{"experts_per_token": 4, "hidden_act": "swiglu", "router_score": "softmax", "init_std_router": 0.0276, "lr_router": 0.000626, "tie_word_embeddings": false, "optimizer": "soap_variant", "batch_tokens": [32768, 65536, 131072], "max_steps": 5195}
Below are experts of layer 8 (counted from 0) of a mixture-of-experts language model. Rows are named router (the router's row for the expert) and show model dimensions 0-191. Each number is 500 + 50 x the weight over its row's rms, rounded and kept within 0 to 999. Numbers have three digits each.
After each expert's rows: "gets" lists some tokens that make up at least twice as much of what it gets as of all text. This comes from a sample of Wikipedia text that the model never trained on. Tokens count by the router's weight.

# expert 150
router:505552504486455560525481549544506468521462599456500545493546482508449582506517541572506594537572514438472591546417535445440464576523565409469561537506477509393498450451373548578570516515491516507450546483477483549607533513482526479556629530415631579458466439461413488601563450569539433521498590460465465516481578516538460540497563393498379521547518504425515447527480473493574552502530494433452509449561541465525517482473520447547494437525500487494538441468473383528554573531500560445548505523478466513520455432529509469583563434454480539509565541455487539415491466499502482539
gets: "5", "4", "7", "1", "6", "3"

# expert 130
router:493417458481530518508445451502499598444576581555462532534518490475532537553498489543429534557582476506485530551469522540562496518542463469433494470540570478538444500569477564513403548417441530551522499553572510473476603526475500435484513577508503532429483497584485384612455472495589512523586446533437456508427503451521562561522533418529406449570462470473474545526499534505560437519472516570411497577488588527562510470423489447517498456482525491421506457573546611452427403519464380548428531497501577569471545548512575553478522443473425443542499472495488404417480483524504568570
gets: "-", ":", "s:", " •", " Order:", "ation:"

# expert 148
router:513488521516487468484608550511472538432582527448439480367459511455547506571447411550561532483410446430495458505480459504444532487513509494554450506573596557485497526515415388498534513435444473583427441449499490487507449466520563478476546489551451527431569454487367591448423504550485540527486486353515450472502576488539533455451617514475538407513500483490462502531581526520501438557505469476609468449500519559547494489549541616467532494525539464488492516526384538511597507449416496544550529463486564565452460444500589496545452454545565497559561453535539446479416482492479534486
gets: " w", " Gu", " res", " Br", " W", " Am"

# expert 27
router:547401432451572436492460512446430512464532438487552508490473518433538472564484631442462437508396450484443534498474523482466468504502387479456536526434534404465342487550404618495437570497532500470474477546529431547517561473488538465461420523488391473414414529526475464584537493512493467486484497514450452452505462503564481432596458495513472512493420487409444499459489459569439453509405519554545546455514529502493507590529531490565523549496465509532582481480510533431452451510564522603397514592530473486507568537512439514426490518547470462457410440544522478492421423473502551474
gets: "-", " |", "=", ":", "|", " by:"

# expert 52
router:472509482516340393506410538558511451494477519587464599441467445439423473510433468538480461338466591505489468664559582526560444474533464448520463511482539454488514399502463433530444516448525549529495509449574528507481496459402440420521526587490615492581517527566565447496496493500555461549506537538418457565470494549561444504472497369490457549516492495492527492510500465530544480478499462540529555456579523448432543452537540512578599468448457507519510494523536590524562463430513500488485549529535466522512507495439519580558464472513490562538533506470474620535494561487482457504
gets: "ow", " South", " North", " West", " East", "et"

# expert 79
router:460407543566496482541447542449532588506541458503524450484491527456519453497518471491567557532417576461542529537548564526395512460564527500513535530543566496540507481443518491535528418476543549567426573588516607550504525594453548544432540491490514432591496478521533497516554539557533571519496572524541578484437461517503562474541482424427485594487476444506538475483532523469521572429437583403497568466500470514570392542585531436524418547498528410451520458386487484592495543537521575564557519625464551440539567542436507508496436580465441532485550555616538516543468485522534501465
gets: " |", ";", "|---|---|---|---|---|", ")", " —;", "|---|---|---|---|---|---|"

# expert 58
router:481477394512516458470489487549508457497511545603404531443485525478480414548429444543587507395495485564456597422495397543449508507507390513470545483533592541462483569580474478593481478512523543594532500463493490491568427521431482386458526469457512564505508461562467492599487470526440503509459448386478421484604534497569487477468480523505505421471462413459446523445512504527579496541491458552590564485524493513512498484462516508550551497518549458508466521571470487564499548473494644518540544549466531536512435398499624452537453525528506516594620485508451536518457481468454602506
gets: "w", " W", "ew", "W", "aw", " w"

# expert 67
router:482456403493565399507510547464492454487478451491461495539491464443458515543579421529550399485451450490552498424471457518494483454555459462588559342483521520453568427578546492462516562516463540516494530531567539518446534494528453497519528472527540566520487510461497464548547396520543570476538471579583432483493468573548382426447502549435497439573426466449483421518441463498545505513373541499528578471377519584516572481490506475542487462516470470555455448511484367524481576531533417511517507530448592531481529568434522418524412447548548455496531442488506547526464483571517454412
gets: "e", " and", " se", " Se", " e", " De"

# expert 31
router:519444467589519452445553557491537499509424426612443515543517501411424427500566578466490505494407558509560532441582554557508464463420463547579560508475550474559501523580468484440494578460533506511545418470541540610509474557465437490545615481425578527518515436447546464482537560473453507440494418506482442521483477547567395413447414524438442477502569474461460529547487473452539497477392499472448527447572500449501496529464515465519464519480534461457423569535432446548427508534547485485491484460499494394539502616455433408438547462547538452496506568550473490546564467473450594526
gets: " and", " to", " or", " &", " would", " while"

# expert 126
router:526341453571543450578578529546509471454391493504538573582557490491565513525521580486604392477415468461456503494679475472477540515416497467548501605437486475459572462459466449515512479602489461476479498500505502469475444527543456476479478543448597518528524470518509539513464536495459462517478475501476513487497462524395482487462456613510385507575497441581488522514474454440540407492528540486467521544578496500470521490403489567566431544541512476480492472535535463518506525551395569472547536418416482458575488411517531545580463546489530455525451545535437550570510522490455544586
gets: " to", " by", " with", " under", " of", " for"

# expert 105
router:505588532537512526629515553547459546454559490528535588474525473500451448452420449582448562471487433491534425463436449479497505491578482495333420398526527523483429450411503540440548442488499527425502473474517570588525525553521493447560507463509467440495505441576513391460454456456539565534523464495551520521470481407467533536519571456499427535538490515461450460496437438447545456502472424450477586446481500453455485551410466506454545471521544489585523414451515495503457545467598452405423526500541511509469560401482601464460469456509453592536551480469483521427578555442511436526
gets: "\"", ")", "}", "'", "a", "us"

# expert 119
router:472464447576480368519489492507505540405465431469486507543530471489484503471408418472469599562468476436587556458530385465474563516487470445523460441457513447499542528509581499593545470482458463420512565438525564525549556466477516404446492581504544504538518496482502422577537570497562442508528508575560428515517527563502533467529532403524548458532515512464537563475361437580535493590584535542421533535626499561502563541520474450490562485428546465496395575480549457517447570531481503455480590544507469468459566503464498496515478491545577588547466533422518522444530525496547511395
gets: "s", "as", "es", "us", "ers", "is"

# expert 147
router:509498496482500600490499461585531530422525541512545479404579445473487521540427554590512592418534536452480531458538400455470480520579532484575466494476562491537590509484583558540479519443430530573524450524499435424516458579631449441450481500475596527437578535531539455519424544583527440619501537441480572592543491487541440442541481503558478547501536456468518488474464572556474534522452487462433549552574496509494537463459493487471533579546520492418491515544519570621472504465456558383530545494440597446472487488444561478581578521526495445474470435529501435484562465535499420467
gets: "op", "ch", "k", "ap", "ip", "ach"

# expert 72
router:526423434439517514449423421547426471499550457396522473429494477461540530508552405531568467482545434497535448508451467570566557516530469451547529619554536451528548522505427503454494507509458493514460417465529499533555496548481476545537509485556500455471507560543384529422468522432546558377539485527502500463493487373414498468448387575507405542494547486568465518505588479431493491508424485449467493570602550449488442499544464535481496529533528563439493507531551464456530484595433513608519517521461435462495463504523417531522565586551538484548514400560459509378510506412452577521
gets: " on", " of", " an", " from", " with", " for"

# expert 7
router:492544527515422449428470430533511437450552445507527493493565457458410489504513554508457455479504448535510533486474491492560437539514472578610470533488480509574415558442416551551517419417455450601441512505466499444559488468501590523417545490484377539494511505516422473594565520540413468582524543518501453583498409589547522502487471426461518421521519385487467516438456505563473502431499603401491614408455570529555515539460553477430433520499517460461475495524500554469606535525559490518479462531487495562368439535568466446584456539491524438497516501505563539556505513521450538500
gets: " h", " Ed", " j", " Ad", " b", " g"

# expert 39
router:564447449535502551486497478518514464480488488464560452526507473451538491479525509509564421531444456509492536578553408536536520503452425523644506647378493449451518480490467485457441565439516489473458450486460472502566490564517542556514575538440541428479527501477490514431422507469522468466455478542543515480513460479464504578459490645488419566498555489625424543542526475419445460458471448516498577563573528496459440483499425572529448546534539473497480533558516455426478532551503593585482539616468433524513423561532413516584558564549462460417485491590444536483476556470435577560
gets: " of", " for", " to", " by", " with", " on"

# expert 98
router:587565491524531505429471531485482532621532620477517534553470541466519493456503544532576456526524467424458589491501538439591489541372492466597559556535540594526482473518468414491502493491476399477478489509410457421496540485477525558430563472501418482491518473548416524494517545567518532582583406467542446505457583605537401480438579525524558529499505617418461469444493561517601530461518511502537452462505512544518523502444541511568466450566499539448497523495601389481479580494486533520544493587457463501466474516534485446491505462534508381469474421495523533451425487563572561515
gets: "l", " v", "-l", " g", " rel", " p"

# expert 17
router:525491555529430527549417465564617608479427415535453583403518464510398480592501478508471467488503539473430508400459431565513481507526440458407570513474544569535541450499474566506539487643566534531417579596556567488473516601465543466505569483463473499523432510420595507491483426435505531481591459570520478457468494465446459539572464445507561556555441531552437499580502586472465491498488492502460517479466462534543500577502558450475571545470502507509514458547517519539461429550474464520587544654499510489478427462423559526462504441561494503526539468480483502556430460471527486476
gets: " km", " the", " m", " ft", " south", " north"

# expert 83
router:427531556478412469534479448496474496449461511518474571504469452595565549518533519489414529492452519423531486457439464463493547494518521426398517528505505534551546460454531495477501500552466523372487541525539623452533514381483596460474532521508496497508500461540396514599495442513424574521485521477428502459524543464418454547511481429453532539527469522442537463475429429462539421545470489450545445511528551537482475515442430467562435558412562592558487469456445495509559468536469527405601399462539562556639450551579513393480454511507439452479479563482485539546496493540488388588
gets: "7", "3", "4", "5", "8", "6"

# expert 84
router:598440463521550505453513506522520468438579512549515510425563511437528462522593438479574542478486578499552527516551598537581522452532488591577555634484535455437472542507458544472545402518581554552482413473513554533469577583489531519428423446505542453490497565479473497570541472476455433527538467447575513545476498512481518527598514482552431489505524520438516499543580511511488563427442456517478484569539414455496403548518571474594492520453507484525514466414480480593527637571490510616537528477495497521458606443487480596472464512425484468587496468469606486545470506487463509429
gets: " |", ";", ").", " Episode:", "|---|---|---|", "|---|---|---|---|"

# expert 152
router:460473435414540516359486472414465488451451515453547523554499423461464457563461578439410533493455595501513605459425531452477506472546496459494526427543539441527458534551435560529546427452491546462467438515541543576521477477608489437557486490563528549531491426471530469530531563441413458571456430473551413435612492556549507457530543417491443525548520482452519516476512485463563483501439512572528472524555457504394437558601583450516482562600480514482520472454509534422435437516492445596442527516462482485534530477450527552433454543566476455500516498476575430408484511543545595506
gets: "-", "|", " |", "\n ", "=", " -"

# expert 143
router:504566411556447461510400480470604517482388480548504525562556438485490396533495412378533458453431543528514543476457422468493455488547483522445481571510384492502488482403404454548507459533532439517507470426508551453541539507496477567500522516554462542452527472496494494553537423461571499507570530460567541446522518502451418479454455559446560579448474414483472438496460532529522548507522573491575582505511519467527562510487493445521427529426476508535552488514532574590520538593383542477455464449553544575477444571605485558418474585488519457519567606477473437445442446469511550493
gets: " —", " 0", " /", " Team", " Votes", " Candidate"

# expert 37
router:480583588536539507624525575500565512498509431556408522497560533429546389518439447554501517533541564470400498433482465454428496460598545643411442473523485551600520459499556544529517537499484576528610491511543478496568442450538545445564496489559548437536527481473405536447519525478521465539488527553523569512487402546507551518528384524495440500520588522475442430458463499559533531578448456440449510428477531561455530496485541482469477561404570504489468492542493448447477521558560543390465550542550496465443575439501550583494412490496434494526545473479563500504498574464449519494
gets: "C", "S", "T", "A", "P", "B"

# expert 101
router:494471441549461476468508510549498601448412427517492518535504427518408485502478465495393508483539516451567539565534407479459596449517482516495432532486588523552524511559516504569529537503495467421484563411593493453502429516500578391487558527507439528473463575432478438535437588501533478509511414604530436562454547542490472591498529505488541453494513526570500500490452442574523484585479527490473534556578517554507567436529511442522529404474542486527524548527510491550481544542430564530500476657516409442475616529482481518494577557543552570504537434415494590474487436507507429389
gets: "s", "es", "ers", "ies", "ations", "ions"

# expert 29
router:506542505409453563558494508415519446454508452486455575481472472469555604464533427473404535587547453540520520459515543464478434430503506453496422568590442495498397412501482528557544487497476570442541515526392475593507457473432448482517577541533537560523553451555438548572545504542393487543505550425474525556502508523487440495589573507452487349499464472465437494487564459534419454507502540438469422412509560522434499455454535532559559516470537585556502472496514398548499513467443518498523514524522555498500467568481451470476627526422481520532492480404406545533461523577474520589
gets: " 199", " 198", " 192", " 193", " 196", " 197"

# expert 38
router:385543498487499465529487612502408610503493370407487533437501474545494482477494472529442557496495514403456540526444507447475507552488437446445486503506511452529530522516443499516435410475525500529485507477553602491532514568480463501445466451496519491482561432535590398533559507553457395478547543430567460585506493391454550601457511470500443589528476515477538411433499455399524470558514533441459503471556503455533548551377505514408530527480483477523527537436532462514455506562535537467431547474419557504441443458450622583538462446365405477504469464478499538494466514512465516487
gets: " |", ")", " 0;", " 0", " —;", "}"

# expert 134
router:490552446495539475525520472551540462475574476505528512565544458500477484516495475537562450543435541556460449445421459483534455454498566482544484566466408489478432583532620437526477529509444477563611468586523559564518441544516485555521473493541510520424537470390474582586446488404463467535550517497491531459579549513516577429548479524480437525517450452470572463498606518523470507453549550555473410507495532461387421575472510454557448521565528444611506453541511494635521488571483430496439530541516551553554538507503400516477463527464500558548561542448558541517508608537444394589
gets: "\n", "\n ", "|---|---|---|---", "\n   ", " UTC+"

# expert 149
router:546444486435488510460553483467502544466499555524526534505584439495517511583484564463401503479595463532572554528614554482484515465569460530492500429501472537633462628496433545531527462492568465551481602525546497482487498519524398513411518553504606502483446532489498459502575459550399388559591546391514474522536497548536573516419479500439524540541542450474497484455450503489610537519493545545478560461552476516576575490439504476518466463447450553481533482542583544447530501613546519485574552396442595513546578557448496477456558553483456481550502451459525499502475496595472563555
gets: "-", "|", " |", ";", " •", "|---|---|---|---|---|"